Weights of a small mixture-of-experts language model, trained from scratch on English Wikipedia: a softmax router.
Below are experts of layer 4 (counted from 0) of a mixture-of-experts language model. Rows are named router (the router's row for the expert), gate (a neuron's input weights, with its number), up (a neuron's input weights, with its number), down (a neuron's output weights, with its number) and show model dimensions 128-191. Each number is 500 + 25 x the weight over its row's rms, rounded and kept within 0 to 999. Numbers have three digits each.
After each expert's rows: a language model's description of what the expert responds to; "mostly gets" lists some tokens that are sent to it at least half of the time. This comes from a sample of Wikipedia text that the model never trained on.

# expert 36
router:516516484489484527540504444539454478544509523503462496496486469540520503475500521467504549507492533497494500466527494507525511470488473487498469521471469505531460498517487493548472533479554478
gate0:530553492551503507499521502479497475464467490523485497477518454482511534466508513555503516512518502494494509542560485471507497531480492502443523518505540500518548478474499466520502472485508495
up0:438468478518487534473529557493525528507498462461522520512508547496492511476426511448531474515515503445502507465467558494514509483497479514517512491511520510495484507492481503483533495507508522
down0:492492490483475478495493523515501523508530528504481487476506483472548540490538529512529507500467504481497487492515452481491481541488496503509493465516506495515480501475537501511516469515501512
It responds to: Closing parentheses, genus endings
mostly gets: "s)", ")", "°W", "6)", " Kingdom", "5)"

# expert 9
router:496509481505460465525516539512490499508492541494519499500487531492485448513545516486496467481521522450549447500496482503492467500507555462479483495489539520506504495535529485489498461523471481
gate0:491477489511489477542497516509472494481490526480514448510522485515479525472482469461470469535514526480522453507508523498486553502492470498524491474509461503542508509490465491524483526505512456
up0:477493489510481544484480469462530522486494474487499499493505525465532446513486493508526496464517474516511521490473495493522514507498505487511547484518530471469484517484520505479509500508512477
down0:520513502491487554470482485496490522498541510492439504447468526513470524498515517536472491520476510471487501488516479475509510484501466528485473472503457526540522492512495501561513531513519526
It responds to: Classifying nouns, table bars
mostly gets: " family", " series", " 0;", " order", " addition", " story"

# expert 31
router:531456502508514499500485528497507515494522513493502507466491504461472526468457527498471522451443491471520484519478517534474511448513468504515508540547464572529525466489498473477510512504515519
gate0:496467482493501537490503509493539532498511453460500519461491495510506491524508505524498489474531524494543508518482493502446450526493477548551522502491515468529477488514556470442481487506489451
up0:581513470548535486472468499475512539509494478496519498470492490457494484535500491500468467516489466519492493484561546503487497486470512527532502532478512493526505517498538520547511474508514483
down0:461499494502494520532484492520464479503495518520475521463508505517483465494489465517539504536517499472470500514451507451525489502516478478459491465523493444489479517506461501490520512464507469
It responds to: Slavic and Eastern names
mostly gets: " Roman", " Russian", "ović", " Iran", "ova", " Zh"

# expert 5
router:523483525445534516501529507488499470503489514506489554495530482507497516484477485474477473473476499484528548489481478475484502469514507525498466532514527511532484495485480513474462479503497521
gate0:464524541485495531481547485503524528501482485512441491522512488518472442522481532471510582460498477511507495492518496482495505504497501495501484468478504488483460485528489542492500470467477486
up0:522494548461494519473525497500496498529482483485511507541501491518494517492504543484510502488505521476525502503540464485479477472503510530503503479475496483472493459466541539458485503440478517
down0:563480505487506477543495468522470437501502527469520492467470443508464495461477530471460476512523491543457481485495506494502494490516467540474504478526464492484541499501528476496488521483494442
It responds to: Vowel-consonant name fragments
mostly gets: "ast", "ect", "iber", "ient", "cept", "oid"

# expert 33
router:496474506503467467491491543477499549486520528496534505476487530552495489460472514539480476504533517481502493536516507544503482509486507505521469501480544560491510500518540467486521492548499477
gate0:502522515475449535498482500519538475522514507495534498540497419498471448478488485466438472531494479515486475520494500497502511506510495517514516498480512466483464510503512505571526493518488456
up0:556539480481536526500505514522472513494500476514500536497504488524500481544520520521494457515520503505497493479502540488475497526486497488468490538524517527504475505485488479500510473554520502
down0:500442520531465508472468494508488464494531485520449531490486494492537454462454529498502506491489503524504521548491503485473530453480494523515535482500472496478545529541487514491485507477519508
It responds to: Inner name syllables
mostly gets: " known", " Ts", " Votes", " considered", " believed", " claimed"

# expert 56
router:506510499496507485478514445488500516492497447518507465534478465480481469503481438523484465496516488484510529503489509499515518437482481546475508476494534528459471514493481530476518477492480503
gate0:542429461505516517522495496511501467516483467478507507520503506487502511471465494518451509484510525534510505524488501489539472487490507505487532490530491524484559459487519504521497499538513504
up0:479508537479476498427508509484486506491524504490478439500470509475531478520524463509505511493491481418486482514510556478457489486495533474498496510517537491485491520535474532467530473520489504
down0:466494507531490540491510523482495493488488458514465485532483518524476504491473545496488472468499527486496564490509489471434517531516492508530467497499487483519512493468522494526487481507536490
It responds to: Name-start syllables
mostly gets: " car", " \\", " Har", " Mor", " al", " trans"

# expert 60
router:551482473535501520494512469532497527479503491517537487541460466456526550511500519523488519515454501469465490474496496472528503516556505459464489508477508523534529461541499513509472501486460499
gate0:534462481516517447510500506564486467497507537497475504496476521504521513534486482524484460505527475474509486462516511497455523451494491529502483483500503523509463476476519493493515486489469492
up0:551462492491469529514512535504493515546473482480543492513558502486506479501541483526488505475471524482537549527503460496473497498544482454512500531497514520496533480481506528493498520490507518
down0:508459504482510525492464499491497469517498519456506480472489479497516507554505499522524539521483463509534509535469545472527480485457547458511505500476520494547536484489490485498495517511524489
It responds to: Given names
mostly gets: " John", " David", " El", " Man", " Robert", " Born:"

# expert 63
router:528485497518504555555489488514466485468524484545494499499528495466477506476493473496512518542489516508524520516506476485515509549492472448536465497537468458456460520456535469530558492537506488
gate0:470505497518495505484516462481508472465518526498505528531453455487514525475496469467565478502475475559493491485454466514485511482475469546501509514503478489527514461499508526502500497480533543
up0:547508512460529469506490544491500510537459466470528508470508507535502531471522500491461518456507510466508508500521562504525530489514505466505512483525503524519513521554473449488470511503458463
down0:477488534516448562544544453537530489489475500492545529518517496540517497502512514481508494525516483483491500500549473554536537471504477488512504496478468502517517504485483511491498513518508474
It responds to: Digits after number breaks
mostly gets: ".5", ".2", ".0", ".7", "33", ".6"

# expert 19
router:506498499518532476495526494510480494486528516453520480511505470470514549511512470494478479465535512454521540526473503484492520494482479525569480507490518526501538498552479503510521496488494509
gate0:548513490538522487504517462492505512465519498494515472517495502494519475490496536512502460501514498476467486540493502495494487495496500507546490528508502491471492484530479490453524524460541513
up0:512503493500489506530452508495505516506478487525503490485514523502489451485471486497462504466528514465533477517508511503499507500495466461518524457517491476468508480552478487494504541522476517
down0:514503514513508470510516493540487492505525480556497550549523507550510539501486479526524502495484482527515496503470517516472529512510525451470544477440488499479505512459489520524487545492506447
It responds to: Proper-name openings
mostly gets: "′", " (", " Bar", " Co", " Bur", "pl"

# expert 24
router:525466471482471480486498522508509529456477485481529516513530529520520514486503509482523517497464467491509495525479486453482541528493519508523500481496492526554475493468439504476493515489496503
gate0:490472474490473486512517518499489461495513484492517502460526438512487509489525508520488524537514488543544487506500513522489513561476487510546483498494529538550519538526525458523546501562529492
up0:473464459507497478514468465488478528522544518505479513453480496475506510496519477505485526527501481480478462500492484497459518497467535540524494505498475499527475520548506502522521524489518505
down0:511501458523458517466530491506456488481520509477508506546490497488497504507513524462519502506465514517467485526491497498545526502539441442443498493482508495514486457501516471492568494461519444
It responds to: Infobox list fields
mostly gets: " by:", " Country:", " Genus:", " Kingdom:", "Scientific", " Order:"

# expert 46
router:490513517497504531463520479503444484550519492506504493506495483504479510551494486524474514560523490518503469504516494497520500480518483479490477502475520486468478490511551494457520510501498501
gate0:503507482491515508507527460502478481466512494497474521492508503477495533567515489537455513508448507530495488516492548526508499526479537507474500486473497466467479483496528523518459526505559482
up0:519494545477491478481438473496512502578500493510513486449487518468502541448498490491516518498554524494502512483515450477502494497535474512544499482500459510520526514520490500520518480504512510
down0:512486474529506505478492523516515488487475531428491492497487528527527508552525449504466451534499457514471518505551532559535512520524506501507576460532504500529529493517553503492503489482492493
It responds to: Standalone numbers
mostly gets: " 3", " 4", " 5", " 1", " 2", " 10"

# expert 51
router:482525501484493499483492479506493526525553489468522496545462502455524480486513510467478466519510509514506468541485534522509482522496477493510496512546523483482513519498527536475506497507495501
gate0:527504498545566467511514505528479478485505496480493485527517514501487522489512546553489543506465539524542505482509495478499478554476483509497466472480510493445536505434513526482466510470524489
up0:505489521443443492540468513516505495464521478507448481492505518496494492499505549491522500531502521540491499469497478505464520466487455469537472497504528503485470504494507512488521447494506496
down0:548496479496520445533515499538484498521492526516518541476485485506537526530569506517477470493512538545510509509515498479507478501481534535521485473534472499498547482511523471472488548473509501
It responds to: Capitalized name openings
mostly gets: " Al", " Ch", " War", " Bel", " Preceded", " Sal"

# expert 48
router:472445518471532454489494487531466490477506498487499505503495535514511460503493532526485478500496505487546516468492523525476504503491481495480459523469522528489480456531475500492467483504451475
gate0:449511459501534508518504503508497500521493484503483486457475502525544501486474520485479515492527508506520503499487483518462485499471450488459546478506443488537504472476504483522492535502489497
up0:492531464527481547491482490531489501503505503503501479515471469564455500487517498512474533527466525548483494509460480485511528507532492492470512482536450497443503510513503449504498494479531482
down0:528488529470498472514539527483418505471503517519474487495473481511486494511527489492529460468514531466510477500507474505466547487511504499513482502491504494484463488487457495510488496528481485
It responds to: Capital letters in acronyms
mostly gets: "H", " (M", "\n ", " (N", " (L", " (P"

# expert 57
router:545438480528499459518489507512527525480525517521488513523496513518548534485484526503485510469517535488496519468482522493495506495495515506485493477491505560575496505475482495510511508448493463
gate0:557506490509474485472511507488518530526498475474493469493494537451503517508521525479462506461481522500489518540519485519486525474513489521479480480516468512485504478527477520505492499507502519
up0:545449472485475492492472492500490507523499504530501539496553471476509478495536483467523511484514512489506546473537479533474505513524530499461499510454478490502489497468443469463519535486531498
down0:502562530533499486510477459461521526465467487506489495519467516485492490477494442505487495543499505470469483472488544483505502496485489531463538511520510517508479533483506492494480490480500486
It responds to: Infobox and taxonomy fields
mostly gets: "°N", " (age", "Scientific", " Clade:", " Kingdom:", " Binomial"

# expert 62
router:513519539478493473548523478487604515495477509501496515501529502528469470467500503456530527503515466492533499503477501497492503509483516491498461465516500485525481500477498480511556513505495521
gate4:472478466531501480480512492488491522550477470486496469520533542493449510488472497587485532508469532488508503506493465540514494497480511512505503498487522520509490479513565528500475515456504518
up4:558523525498494486480473520472517474484480525491508481494470492453498499454486480473506493510473490480536502463518492463508496466548492519489493468483469498488500482458485462513518514469491512
down4:492475547522498490500546526504456503511465513467498518500503511479545494466509535490519497502522517505542488527492536530510508482525475490484533483493479484534498497501472524475473518472523542
It responds to: Word-initial consonant clusters
mostly gets: " st", " sh", " un", " pl", " Sc", " re"

# expert 10
router:500516501528550516473483487515486449502486531490500498520453512511540508492490513526494486545510527459506452546557502515546478473500504489506473526484458481482524462528540499513483509455505481
gate0:497489498499494517476464532501513492551499518513506527487516497472467531507494511493519504551543550473475515517516519471501515475468527488528528513503497453465551510463506512463528477513475485
up0:506512515503457509495512486444492502508520538489477497538459492552499509486553506463508438495508510515483533488517503482478497497512489443497504491507498545505520460491463509522500487527486472
down0:485509511451491513526471479515555488465458511490517512537519478482493494525413520498488490486488519540461488441460512488490475512534507505557460525520497484501515509505447511484497473495474498
It responds to: Kinship words and table pipes
mostly gets: " son", " father", " child", " daughter", " death", " age"

# expert 1
router:496539482534451507495475542479460484528532526533485489507477454481518456533532552515491508475526531520506495524522506489492459495501515478515510504460516480447517487514536475453515496504493513
gate0:495444479508532544507505505573512516518486498520481458487511517532520495521528473461481492498533479447462523514529533491476540585455527530500504483538508492486487520526499473492533513436519517
up0:449456487530489507481474508466503517512553531507494471513522556540495476455495452514510522508483524524499512529511474458469496480520480475482505507509503485511516471537524485507475516509478443
down0:454485498499499535531495509555528473505484501511503459530496520483519517505457511470512516465469482492474571525496457455500493510488518539493487521502511521521484472526473468471516548500492521
It responds to: Digits in numbers
mostly gets: "7", "6", "0", "8", "9", "5"

# expert 14
router:499480515544505483490472461542463459496516514482472497516422499527515494496530472486495508521510496487539507525514500463555459488516516542486472531500483464475475511489512503495477478501514466
gate0:523477476451487485516478467528499478488472492529527472481514529501463478537482480463494516497470508483529483439523483534516497453514516510479497503474520515454540500483464484467475519484483512
up0:521514495562516538494524542453499528491531539457490517468476444513499464465530515490527569535427488499445488525525461428502532505496526523521475448489502488531488505496550490501526540509505501
down0:505447470449504506494503490442483469501473489469525476515507495488549527503519465510469483491482492459505531488542495463486488542507535514572455512502511463511486470486497497487504497481514541
It responds to: ISBN hyphens, digits
mostly gets: " service", "-0", "-in", "-j", "-19", "-se"